Weights of a small mixture-of-experts language model, trained from scratch on English Wikipedia: width 96, 193M tokens.
Below are experts of layer 2 (counted from 0) of a mixture-of-experts language model. Rows are named router (the router's row for the expert), gate (a neuron's input weights, with its number), up (a neuron's input weights, with its number), down (a neuron's output weights, with its number) and show model dimensions 0-47. Each number is 200 + 30 x the weight over its row's rms, rounded and kept within 0 to 999.
After each expert's rows: "comes before" lists some tokens at least twice as common just after its tokens as in all text; "gets" lists some tokens that make up at least twice as much of what it gets as of all text. This comes from a sample of Wikipedia text that the model never trained on. Tokens count by the router's weight.

# expert 123
router,195,174,218,144,163,221,243,208,242,188,174,222,223,171,187,155,222,216,180,231,177,229,203,194,201,190,221,184,200,193,180,208,202,214,215,216,181,234,188,204,223,197,204,175,209,204,166,193
gate0,144,217,194,164,206,255,150,175,226,229,247,234,179,214,163,190,165,242,214,210,194,191,173,228,106,131,169,233,173,208,179,180,208,138,206,184,180,173,222,226,218,202,223,209,224,295,191,177
up0,241,208,218,216,187,149,209,208,161,191,228,228,215,204,179,161,234,191,216,199,139,202,246,195,179,127,188,231,201,192,220,236,188,180,200,155,143,204,199,262,208,295,204,196,178,187,223,219
down0,208,209,230,225,214,174,165,215,215,200,139,240,195,224,161,245,178,162,186,163,220,240,235,228,197,189,235,192,211,219,177,221,173,192,191,173,226,204,197,169,204,227,180,196,207,210,131,231
comes before: ", ", ". ", ": ", ".", "es ", "es"
gets: "es", "it", "et", "ts", "ed", "est"

# expert 124
router,197,227,217,220,183,155,150,163,184,183,225,206,159,175,219,211,240,191,249,169,138,184,186,199,208,183,191,231,176,157,249,188,205,222,205,223,167,241,179,246,217,184,165,233,192,176,231,203
gate0,148,204,148,227,182,173,179,193,238,159,210,242,194,203,203,214,171,186,222,163,178,238,195,233,196,178,179,200,167,167,204,157,192,210,229,206,179,205,134,168,215,190,183,214,208,197,191,169
up0,221,190,171,180,198,190,180,265,157,209,211,252,167,185,222,169,154,213,205,158,242,208,209,232,221,206,195,166,191,229,226,176,212,100,165,214,198,184,198,169,152,155,221,201,249,227,181,170
down0,149,205,192,246,195,204,172,193,224,178,216,167,235,142,186,179,175,152,191,223,195,174,158,168,199,234,230,196,184,206,236,225,179,203,197,152,232,209,218,205,167,235,233,108,145,214,197,189
comes before: "been ", "a ", "the ", "be ", "an ", "not "
gets: "has ", "be ", "had ", "also ", "have ", "been "

# expert 79
router,197,214,225,207,215,163,178,214,210,241,236,241,172,181,253,143,191,228,193,212,230,231,186,173,180,261,215,170,189,166,216,154,219,169,190,200,227,194,199,186,150,183,242,239,239,226,215,278
gate0,184,168,200,169,207,208,210,174,144,200,192,178,207,151,158,187,238,256,186,220,223,200,195,186,208,200,196,185,233,199,173,155,226,237,228,198,188,168,157,200,254,235,217,196,215,227,223,253
up0,227,154,186,212,206,165,147,200,265,175,167,247,204,219,206,181,210,181,213,220,214,148,231,258,185,198,190,231,239,199,209,248,203,144,166,194,165,150,198,223,221,189,231,205,183,203,208,199
down0,210,168,202,234,172,165,197,191,205,221,227,183,235,191,198,208,189,236,244,161,178,186,200,193,223,206,189,219,207,188,207,177,189,162,232,208,184,222,197,179,250,149,128,146,229,134,153,213
comes before: "s ", "was ", "is ", "first ", "film ", "office "
gets: "The ", "'", "In ", "A ", "It ", "On "

# expert 105
router,195,140,165,222,236,229,183,192,160,135,201,164,194,188,182,181,152,190,203,238,142,173,207,188,164,164,217,194,174,233,198,228,198,209,209,170,249,207,220,200,192,203,231,170,168,227,163,219
gate0,251,176,215,191,176,220,226,166,223,218,150,264,153,149,228,240,257,205,225,195,167,162,221,196,155,233,222,188,200,231,185,219,225,172,182,180,192,217,162,218,257,204,207,238,237,171,195,224
up0,171,190,169,229,182,151,162,242,177,248,257,197,254,220,244,129,209,214,180,200,235,214,183,152,235,199,151,191,240,168,194,214,195,184,176,194,208,227,277,218,186,231,222,152,208,199,179,165
down0,179,217,222,172,234,132,169,209,240,198,227,251,223,218,226,191,246,230,254,171,268,211,142,223,184,212,216,206,235,143,162,155,143,184,259,186,167,243,200,174,202,207,151,222,178,176,174,216
comes before: ".", "°", "% ", ",", "′", "″"
gets: ",", "°", "50", "37", "40", "48"

# expert 93
router,201,175,186,225,171,237,213,220,235,208,178,190,218,195,173,179,227,246,221,232,207,164,196,235,246,163,238,192,183,232,226,215,191,180,194,199,148,232,221,236,130,162,181,162,242,173,230,234
gate0,201,185,187,184,175,160,192,176,235,174,178,208,213,137,190,204,226,245,187,192,216,188,254,201,207,162,226,259,160,151,232,163,152,221,233,179,179,179,299,216,180,194,168,208,235,171,212,181
up0,212,191,218,185,186,180,218,240,242,175,186,208,164,185,172,199,189,241,232,254,206,242,247,214,176,222,189,180,183,218,199,200,208,153,147,199,148,200,134,189,261,264,237,134,253,214,232,194
down0,157,244,247,167,202,222,222,206,191,222,234,232,186,216,164,156,189,172,213,202,152,214,242,222,251,245,221,172,239,262,245,164,208,149,223,215,224,172,195,193,222,185,208,199,221,182,198,183
comes before: ", ", ". ", "-", "'", "i", "en"
gets: "er", "en", "a", "an", "al", "o"

# expert 42
router,247,252,211,222,174,228,155,200,193,196,191,186,203,196,191,180,176,237,190,212,248,190,211,191,259,180,160,170,200,201,166,234,198,200,237,218,222,162,236,160,208,240,264,232,243,195,237,259
gate0,219,253,197,219,237,240,213,216,228,150,184,173,169,182,182,199,214,210,175,256,220,202,200,156,208,217,238,217,226,192,246,151,258,223,218,232,214,219,258,128,245,163,234,188,218,203,232,168
up0,150,206,240,164,207,244,176,258,249,210,204,198,145,230,184,171,143,204,206,195,201,157,225,177,167,172,175,264,186,178,159,160,198,259,201,181,233,221,209,268,165,226,235,218,172,191,211,256
down0,256,225,188,206,192,180,229,197,159,156,203,187,163,254,212,235,169,178,207,237,173,260,203,247,217,204,161,135,220,195,221,255,218,126,168,180,201,161,215,141,129,187,179,243,210,186,200,198
comes before: "==", "== ", "= ", "The ", "\n\n", "==="
gets: "\n\n", "=", "= ", ")", ";", "\n"

# expert 4
router,205,172,190,173,221,222,191,210,156,185,215,262,238,152,245,259,193,238,205,216,157,229,256,242,191,167,159,223,268,194,199,175,139,203,209,220,230,187,205,194,236,184,162,169,167,242,213,194
gate0,186,217,217,161,173,177,218,201,187,164,206,179,173,217,217,174,226,190,197,158,214,215,185,221,200,276,218,213,135,257,230,244,195,173,192,254,189,203,214,197,203,151,169,222,210,223,275,202
up0,226,211,217,217,185,199,226,180,170,188,192,200,140,199,228,144,185,177,189,197,221,181,184,146,210,216,170,178,145,248,244,175,226,187,175,267,165,220,182,143,223,239,180,105,219,201,159,235
down0,236,214,211,220,242,210,246,170,130,211,203,261,206,244,192,173,206,206,235,204,248,165,176,181,157,201,230,173,188,197,236,189,229,202,180,236,228,236,205,182,183,158,205,201,206,265,213,212
comes before: ": ", "| ", "/ ", "by", "202", "201"
gets: "– ", "born ", "/ ", "— ", "• ", "January "

# expert 81
router,200,191,151,208,150,200,260,234,209,225,212,200,237,179,172,195,216,228,171,205,168,180,240,202,241,183,231,182,191,235,261,245,211,166,186,215,217,238,210,235,121,247,214,203,205,183,191,189
gate0,283,165,191,192,155,184,207,149,183,218,184,189,125,214,202,182,199,220,203,215,147,185,242,197,148,195,183,169,192,217,244,209,226,215,239,249,185,245,216,214,182,178,188,260,163,206,181,210
up0,189,136,205,214,190,181,202,209,182,145,216,176,174,155,208,183,198,204,183,256,178,216,188,188,218,209,159,131,206,217,205,301,142,205,240,243,214,205,180,179,207,190,234,192,200,199,193,130
down0,181,190,160,217,191,230,223,196,238,245,221,188,223,217,193,208,206,220,178,175,227,205,207,188,222,212,129,187,137,224,257,205,164,190,176,188,219,209,262,220,192,217,172,223,262,199,142,203
comes before: ", ", ". ", "k", "a", "es ", "'"
gets: "at", "om", "ut", "ot", "z", "es"

# expert 3
router,215,263,153,169,244,165,222,206,142,258,216,182,211,217,213,198,155,126,198,267,247,210,172,180,197,200,150,237,177,215,191,182,207,232,223,135,197,176,214,210,229,234,184,180,169,201,249,191
gate0,216,241,180,212,202,167,224,186,147,273,232,199,220,189,167,220,165,182,195,179,206,203,201,198,189,201,193,215,180,247,192,168,204,253,215,151,204,192,217,206,172,231,190,140,193,230,167,189
up0,178,220,191,187,152,226,180,166,237,183,176,218,176,232,162,191,200,280,169,173,210,179,202,189,233,216,235,197,186,239,212,188,186,164,194,224,198,204,203,140,199,111,179,190,256,178,175,216
down0,204,132,213,222,170,173,174,197,228,282,202,205,181,190,186,234,259,211,208,148,214,220,191,246,230,280,218,174,202,193,185,210,209,168,194,223,180,200,177,246,160,192,193,132,221,186,234,207
comes before: "| ", "|", "(", "States ", "votes ", "States"
gets: "% ", "000 ", "Total ", "United ", "00 ", "0 "

# expert 116
router,170,229,247,236,198,186,205,197,133,247,208,149,241,227,221,265,216,235,168,175,200,180,212,166,227,201,147,207,160,163,213,224,175,202,227,219,183,249,188,240,187,207,213,116,238,187,224,243
gate0,109,216,234,212,180,171,233,232,251,234,218,241,212,203,202,129,206,173,188,226,257,195,240,193,200,166,237,176,190,200,187,237,202,210,184,185,216,161,246,254,261,167,234,241,224,180,182,223
up0,240,123,148,229,232,235,213,183,140,200,246,214,167,255,182,158,178,231,203,187,203,213,167,241,234,144,198,182,221,147,203,138,222,177,210,156,199,172,197,187,193,206,172,204,207,195,172,227
down0,236,221,208,218,245,171,204,143,146,227,144,170,182,165,189,153,193,236,223,188,199,204,142,197,238,153,165,212,252,168,163,234,267,219,192,235,168,177,128,268,214,227,217,224,184,240,141,222
comes before: "(", "| ", "and ", "of ", "in ", "was "
gets: "o ", "i ", "e ", "t ", "y ", "or "

# expert 100
router,227,208,218,211,193,226,214,153,151,219,246,209,237,152,165,181,159,175,167,239,188,184,143,242,188,188,226,247,166,184,224,199,222,210,180,152,231,147,194,233,193,167,158,180,190,246,246,178
gate0,231,187,197,177,241,207,190,144,177,241,188,198,191,191,199,218,231,208,209,174,236,219,119,216,183,170,221,176,122,102,202,258,220,209,212,196,191,193,228,211,250,167,198,193,221,171,178,180
up0,197,215,162,244,208,188,205,217,175,215,198,196,213,221,206,209,209,196,226,190,205,247,200,199,220,210,261,200,216,157,229,182,159,202,203,190,180,271,224,188,232,153,142,232,153,255,189,179
down0,187,265,244,138,227,224,179,162,168,149,164,232,209,199,179,184,189,174,228,256,221,203,187,174,174,204,189,239,221,176,217,203,190,202,162,219,242,179,215,202,169,158,208,252,220,145,233,211
comes before: "| ", "–", "|", ".", "(", ")"
gets: "0 ", "1 ", "6 ", "5 ", "7 ", ","

# expert 108
router,170,262,232,258,237,199,194,222,173,179,162,213,204,211,234,257,219,193,174,170,169,159,222,178,274,195,160,212,170,237,187,192,190,219,238,253,204,212,185,208,219,222,186,211,184,217,242,171
gate0,166,164,185,236,221,231,196,218,182,167,180,193,139,200,133,233,184,200,198,213,189,208,247,179,217,221,201,225,199,225,148,218,210,223,236,189,226,217,163,192,175,202,189,221,170,168,182,171
up0,179,163,215,197,137,166,181,201,211,200,207,144,175,154,205,226,219,174,187,218,198,203,218,185,169,181,215,148,254,245,262,167,219,178,211,251,204,221,201,239,213,156,203,185,142,193,146,252
down0,180,211,221,215,187,164,198,218,207,130,249,176,135,157,199,239,233,177,184,203,225,175,172,154,158,190,215,243,199,223,166,151,204,254,207,186,209,215,198,223,246,149,223,197,146,187,188,230
comes before: "the ", "to ", "be ", "not ", "(", "a "
gets: "/ ", "at ", "by ", "on ", "into ", "will "

# expert 48
router,175,153,228,206,182,232,246,196,257,190,183,230,170,165,230,198,222,189,183,248,166,157,184,267,222,186,180,154,149,262,207,249,218,169,232,237,209,237,168,185,210,180,244,160,205,207,153,188
gate0,189,245,204,213,221,167,171,186,214,180,220,172,231,197,200,257,185,237,223,189,199,206,235,174,165,170,190,212,163,170,190,212,225,174,176,211,122,191,240,194,197,178,147,150,173,148,183,244
up0,205,258,172,223,219,188,189,179,170,176,177,191,150,206,213,258,209,255,218,161,206,219,203,194,199,185,164,203,209,237,197,188,155,146,238,233,194,218,193,225,219,145,212,234,238,165,196,194
down0,218,181,149,178,229,171,218,226,142,210,250,201,218,243,256,207,172,225,219,171,186,172,217,195,188,200,169,164,210,183,226,243,182,184,177,204,216,213,222,152,190,212,255,199,193,215,222,168
comes before: ", ", ". ", "\n", "'", ".", "-"
gets: "ia", "i", "ian", "e", "a", "ine"

# expert 66
router,220,256,205,221,235,211,239,175,183,221,248,272,174,179,201,196,203,184,168,186,223,176,259,195,197,231,226,165,169,177,242,182,204,209,172,216,247,194,200,214,202,195,193,227,197,267,225,192
gate0,226,225,206,233,166,171,202,166,216,225,185,253,254,163,197,181,236,147,164,201,188,170,215,277,223,209,189,187,179,216,204,190,128,217,175,170,220,164,162,211,198,211,179,153,224,223,216,235
up0,174,176,199,162,213,171,196,172,196,168,184,257,225,168,227,163,185,202,255,207,205,226,155,145,264,231,202,161,183,200,167,188,198,145,163,155,201,181,223,199,204,212,225,228,196,193,221,135
down0,169,245,160,172,228,184,230,221,172,180,186,158,185,199,252,233,190,241,163,220,277,177,208,119,186,198,151,182,218,215,230,195,172,200,205,241,180,229,238,137,174,211,193,192,204,167,255,174
comes before: "the ", "a ", "his ", "their ", "its ", "her "
gets: "for ", "from ", "by ", "with ", "at ", "of "

# expert 43
router,154,220,212,186,241,159,208,193,155,202,188,164,239,240,238,256,189,223,176,222,193,210,206,169,233,224,152,229,246,174,190,193,219,219,221,205,206,250,177,244,218,226,208,146,233,249,200,193
gate0,234,168,229,231,235,157,190,219,195,223,176,210,256,218,220,199,195,215,147,211,150,212,209,170,211,183,228,215,172,188,237,210,172,202,193,198,203,225,170,179,210,193,224,183,160,187,120,197
up0,222,232,200,180,229,248,191,183,197,194,216,206,227,211,233,212,245,221,182,142,164,169,164,230,212,222,248,227,202,219,188,224,201,245,197,201,162,158,191,176,210,202,182,260,223,226,198,248
down0,260,200,160,175,167,212,187,203,184,252,253,201,242,189,173,171,165,186,185,175,166,191,176,171,232,195,191,250,197,172,219,180,161,124,218,177,177,206,154,270,197,229,177,189,172,152,191,227
comes before: "(", "of ", "and ", "in ", "was ", "for "
gets: "er ", "e ", "es ", "le ", "et ", "ar "

# expert 44
router,179,219,221,252,208,181,157,208,181,254,218,161,221,222,225,187,156,176,140,173,204,186,229,159,210,219,180,252,162,227,236,190,220,219,191,170,184,234,204,147,186,179,224,174,244,177,217,192
gate0,199,241,232,191,196,193,183,252,238,174,248,216,195,205,192,225,224,209,251,199,179,233,160,191,165,209,174,254,236,194,116,225,218,153,193,242,186,219,169,170,187,193,223,303,203,190,165,224
up0,143,249,236,217,196,212,202,191,222,237,191,178,239,156,191,201,179,240,224,196,207,210,157,213,220,199,200,121,215,204,226,181,186,171,239,150,126,202,207,179,195,212,234,222,196,188,192,205
down0,194,161,266,217,209,179,184,242,198,188,154,222,218,136,223,256,149,198,167,187,250,192,247,223,209,205,193,191,191,199,207,192,171,152,181,203,206,262,232,219,192,193,233,251,177,229,204,217
comes before: "| ", "of ", "(", "|", "and ", "in "
gets: "one ", "C ", "% ", "S ", "L ", "P "

# expert 77
router,223,215,174,215,248,176,223,218,152,196,181,168,204,210,236,192,162,219,226,208,160,201,183,139,191,147,168,212,165,205,160,194,170,197,230,173,216,225,151,211,195,185,198,177,171,190,225,162
gate0,248,231,238,165,200,260,152,236,212,201,226,201,206,257,209,212,177,209,185,223,192,277,254,211,171,194,152,228,178,207,199,218,183,154,204,210,146,222,240,165,223,171,196,238,216,216,168,157
up0,144,202,237,187,188,197,180,204,196,189,257,186,207,232,198,165,159,226,220,177,174,241,184,192,168,183,206,245,173,223,180,140,227,179,147,203,174,196,221,174,246,191,181,253,217,186,210,213
down0,225,234,277,184,213,234,218,206,186,214,197,211,183,168,199,211,162,249,257,159,215,165,264,183,170,182,180,221,174,214,202,216,218,223,231,219,230,244,206,209,195,193,199,165,203,213,145,172
comes before: "of ", "and ", "in ", "to ", "were ", "for "
gets: "es ", "ers ", "ations ", "ings ", "tions ", "ts "

# expert 104
router,193,173,214,161,216,193,167,202,187,261,179,172,223,191,224,254,194,139,175,252,205,261,203,206,168,166,240,150,222,141,180,171,150,202,181,221,226,183,247,221,203,176,188,193,179,231,239,247
gate0,206,181,257,204,174,224,160,202,211,200,240,196,169,201,169,231,179,222,218,283,191,177,212,214,197,218,179,183,171,171,203,157,185,259,169,148,165,204,231,181,185,211,239,237,207,209,185,265
up0,215,196,178,222,201,156,189,219,217,155,175,208,194,157,254,185,186,184,207,183,242,191,170,258,180,194,278,204,244,180,201,148,239,160,230,186,156,172,187,206,246,216,213,151,232,223,249,187
down0,251,199,180,165,207,177,217,164,274,166,245,205,186,208,168,175,195,193,151,176,220,137,187,200,237,191,193,203,230,193,145,181,189,235,196,138,199,177,161,176,234,211,209,215,192,150,234,264
comes before: "201", "202", "200", "199", "198", "193"
gets: "September ", "October ", "March ", "August ", "December ", "November "

# expert 118
router,211,139,226,161,202,199,150,244,183,178,218,241,173,192,232,209,136,133,221,212,182,258,207,169,197,146,201,195,190,200,190,179,178,196,241,136,175,186,188,227,185,205,150,180,262,207,149,177
gate0,187,232,185,229,215,219,161,182,192,162,164,230,256,215,221,192,211,241,151,215,166,213,165,233,219,177,201,160,219,225,200,195,192,164,183,200,70,195,224,240,193,245,240,165,234,188,189,219
up0,238,210,284,162,241,176,210,194,196,197,249,208,182,226,198,234,219,160,149,256,144,198,171,220,198,255,172,237,196,222,203,207,172,201,162,174,213,231,214,182,208,182,186,191,200,208,193,165
down0,177,172,186,191,161,212,165,233,206,160,202,222,200,233,190,194,221,169,218,241,247,219,205,159,132,237,128,258,227,217,178,189,259,237,175,205,200,207,207,182,188,178,207,244,188,215,257,228
comes before: "\n", "N ", "W", "/ ", "E", ": "
gets: "″", "′", "|---|---|---|---|", "|---|---|---|---|---|", "|---|---|---|", "|---|---|---|---|---|---|"

# expert 21
router,231,254,240,255,210,211,206,153,198,185,175,143,196,159,207,169,212,218,188,193,219,185,193,235,186,241,251,222,171,164,182,186,176,149,218,202,192,150,237,244,174,214,152,218,215,171,207,235
gate0,147,183,162,229,183,137,179,231,238,148,225,208,149,200,200,186,198,181,211,198,183,183,245,225,144,169,273,258,196,220,230,199,203,181,210,157,204,204,187,191,153,245,159,201,225,178,201,181
up0,241,229,199,194,215,198,203,155,222,200,245,215,203,135,219,150,190,170,212,170,190,211,246,222,229,240,257,213,233,186,211,266,174,145,228,169,223,210,203,207,210,225,172,223,181,204,183,215
down0,223,168,166,192,230,245,201,189,168,203,181,194,237,258,206,215,228,210,213,117,216,222,153,176,199,155,162,211,222,169,194,186,217,216,199,205,183,201,182,217,192,165,203,218,162,254,224,238
comes before: "the ", "a ", "also ", "not ", "an ", "was "
gets: "and ", "was ", "is ", "that ", "were ", "are "

# expert 72
router,174,170,196,192,235,188,234,215,231,210,198,163,207,204,206,195,222,259,175,227,148,126,168,223,163,200,202,174,187,245,195,213,158,171,148,229,211,196,160,140,207,145,197,147,200,161,172,193
gate0,151,193,219,187,186,185,202,198,214,241,203,218,174,223,215,200,194,211,187,215,161,174,201,220,247,181,177,180,181,228,187,173,172,267,195,249,198,201,131,194,222,144,196,146,228,208,233,241
up0,254,165,199,204,180,271,166,225,165,210,183,241,243,188,175,113,171,186,219,163,240,213,171,186,236,195,240,192,279,190,230,215,202,199,177,157,217,174,220,220,217,223,190,208,217,226,167,164
down0,192,233,206,210,157,211,171,134,210,214,224,211,201,153,218,208,230,208,206,214,207,259,222,205,154,241,216,187,235,189,159,194,223,166,235,169,186,170,206,233,207,218,267,179,166,228,248,178
comes before: ", ", ". ", ": ", ".", "\n", "-"
gets: "es", "ers", "tion", "ation", "e", "ent"

# expert 115
router,187,195,196,242,218,207,208,195,216,167,228,238,160,194,149,149,201,171,189,246,157,187,215,240,203,212,168,183,185,223,166,251,224,128,159,189,204,220,205,205,217,172,217,177,170,203,145,204
gate0,184,211,165,213,211,130,161,189,181,206,210,215,207,211,171,183,153,158,247,243,199,214,150,253,224,190,218,220,237,216,182,189,220,198,178,225,208,232,151,195,164,209,174,177,237,132,163,216
up0,158,201,185,166,207,161,203,202,196,199,250,210,159,230,136,147,222,181,191,249,179,170,215,283,161,187,216,168,199,204,199,217,176,200,181,175,162,204,209,234,177,198,168,210,203,164,211,186
down0,138,209,183,234,226,224,242,230,217,251,246,176,212,232,182,214,196,156,222,168,181,160,177,216,162,172,168,174,194,222,255,217,187,176,184,212,225,231,143,258,237,237,144,173,190,174,208,183
comes before: "00 ", "\n\n", "\n", ".", "30 ", ","
gets: ":", ",", "°", "+", "/", "00"

# expert 82
router,209,249,200,153,246,197,219,161,166,254,204,158,176,167,192,158,185,220,174,260,260,175,260,169,203,226,147,224,214,146,215,227,212,203,156,206,217,167,226,183,206,195,187,177,184,208,172,183
gate0,137,182,214,201,227,235,287,249,239,190,202,144,155,170,248,201,179,203,237,176,208,218,196,211,179,176,168,173,177,191,174,143,203,203,210,224,206,226,243,193,237,210,226,219,152,223,210,172
up0,253,254,218,166,208,156,157,186,160,203,231,241,231,212,174,232,220,202,190,216,190,236,173,181,228,125,242,154,176,169,235,184,171,191,190,232,189,188,169,228,225,229,229,206,212,195,196,227
down0,304,203,214,158,182,218,201,116,198,184,212,173,246,218,189,182,220,213,244,227,171,217,205,204,194,159,199,173,255,211,208,188,224,201,211,217,165,234,164,164,230,183,186,154,169,178,174,214
comes before: "| ", "|", "(", "is ", "and ", "– "
gets: ") ", "\" ", "% ", "\", ", "), ", "20 "

# expert 99
router,216,164,229,192,181,155,198,160,210,240,212,243,199,156,226,185,154,199,231,222,241,168,185,161,152,231,200,194,218,174,230,179,180,200,219,207,198,246,252,157,200,202,217,211,198,176,219,160
gate0,151,195,218,236,228,233,223,190,232,204,217,202,207,188,185,215,217,192,234,195,221,182,216,161,204,150,203,207,206,160,160,127,198,179,148,158,238,174,185,260,205,181,236,219,189,246,200,179
up0,160,220,227,153,170,184,180,165,257,224,206,232,180,202,163,159,257,207,216,149,211,216,192,207,225,252,212,179,156,139,205,247,199,212,247,229,204,196,175,228,228,216,199,246,228,115,150,176
down0,206,237,180,175,284,228,159,166,161,224,195,223,183,190,238,201,258,195,189,221,206,208,172,254,211,166,241,210,189,252,205,187,186,169,243,184,178,209,181,231,146,193,201,208,217,179,196,101
comes before: "was ", "is ", "the ", "he ", "are ", "were "
gets: "he ", "He ", "This ", "In ", "they ", "this "

# expert 69
router,166,182,217,184,197,218,237,208,220,168,157,184,204,201,208,205,173,234,228,219,198,125,183,214,240,156,222,190,171,275,222,218,194,180,205,218,255,189,153,217,235,194,189,152,190,193,189,185
gate0,199,219,173,221,195,157,200,199,230,204,189,215,182,228,181,179,177,161,201,229,228,219,215,215,289,209,175,229,246,205,216,197,173,196,198,173,246,177,221,181,188,175,189,160,131,207,216,189
up0,156,156,139,215,251,232,166,237,218,187,220,194,228,221,226,227,280,175,191,210,133,261,211,210,202,182,176,244,221,228,196,194,201,163,168,182,204,212,216,234,161,185,187,218,213,227,179,205
down0,209,212,219,179,152,192,160,152,168,226,206,226,168,174,191,175,252,188,241,217,202,154,121,241,225,203,195,234,153,200,260,202,235,212,237,183,183,203,190,200,171,206,142,181,176,206,220,195
comes before: ", ", ". ", ": ", "\n", ".", "-"
gets: "ing", "le", "ts", "ia", "ers", "age"

# expert 89
router,210,218,209,213,240,203,237,227,156,171,202,212,169,175,198,190,170,224,241,190,215,182,223,219,214,195,185,190,205,208,144,215,164,166,261,248,195,163,153,221,157,172,256,214,230,241,232,211
gate0,160,161,225,239,253,186,191,180,172,188,202,181,157,169,185,178,202,214,216,159,197,220,202,173,203,195,204,225,109,186,182,188,143,226,202,193,223,195,210,127,188,158,161,215,176,176,194,232
up0,193,231,151,234,192,246,256,223,186,203,163,147,181,161,202,210,208,159,224,236,208,175,185,231,205,145,162,186,237,190,199,206,178,209,190,206,206,206,199,181,173,199,252,170,194,211,236,198
down0,293,179,237,221,183,150,146,193,213,211,249,249,207,216,204,183,158,241,108,223,183,180,211,189,176,185,194,188,151,237,194,192,230,236,171,201,200,162,198,149,212,189,176,152,220,222,211,185
comes before: "\n", "\n\n", "• ", "See ", "- ", "Born"
gets: "- ", "==", "===", "– ", ")", "== "

# expert 35
router,194,207,248,221,218,155,189,171,192,219,179,181,239,198,220,135,207,159,184,200,206,196,215,156,202,220,188,234,234,199,224,170,239,248,244,218,158,181,180,240,216,213,188,160,216,202,208,178
gate0,206,168,160,189,227,199,166,234,220,186,213,234,192,182,244,241,197,194,201,221,232,220,200,171,221,221,217,202,177,178,208,252,165,213,182,211,237,195,175,225,232,188,206,230,185,214,230,214
up0,257,229,185,197,249,207,189,222,234,203,145,218,235,237,182,206,207,187,146,215,191,239,172,189,160,194,131,190,200,260,179,205,245,148,207,192,166,223,192,275,179,188,224,221,205,207,218,223
down0,213,156,225,167,207,219,205,235,167,223,193,229,177,205,235,228,176,182,165,216,175,221,219,201,209,227,265,180,198,182,181,206,247,194,126,214,186,146,196,202,248,220,194,174,193,257,219,249
comes before: "| ", "|", "(", "P ", "C ", "G "
gets: "R ", "P ", "N ", " ", "D ", "0 "

# expert 50
router,207,160,146,208,222,218,185,119,162,243,197,199,179,205,230,140,182,227,179,176,228,166,192,162,160,192,252,183,233,141,156,219,194,209,248,166,192,228,251,237,207,144,197,205,229,202,189,173
gate0,200,202,224,224,199,224,196,193,207,212,232,188,232,203,226,199,194,213,231,185,171,191,170,193,195,215,191,246,184,178,143,212,146,202,203,191,191,136,209,207,240,186,198,277,248,166,225,185
up0,193,199,212,206,202,145,231,203,249,202,193,174,157,161,187,219,179,210,227,158,242,206,224,211,226,204,187,177,197,173,238,160,186,167,206,199,187,192,186,214,233,227,233,148,172,226,189,183
down0,191,200,183,160,210,212,204,233,245,175,244,209,224,236,176,223,191,199,173,197,207,221,196,186,158,198,190,201,269,191,216,162,159,185,236,157,104,182,217,160,191,228,231,224,259,218,156,214
comes before: "as ", "and ", "of ", "in ", "were ", "s "
gets: "s ", "their ", "such ", "es ", "ers ", "car"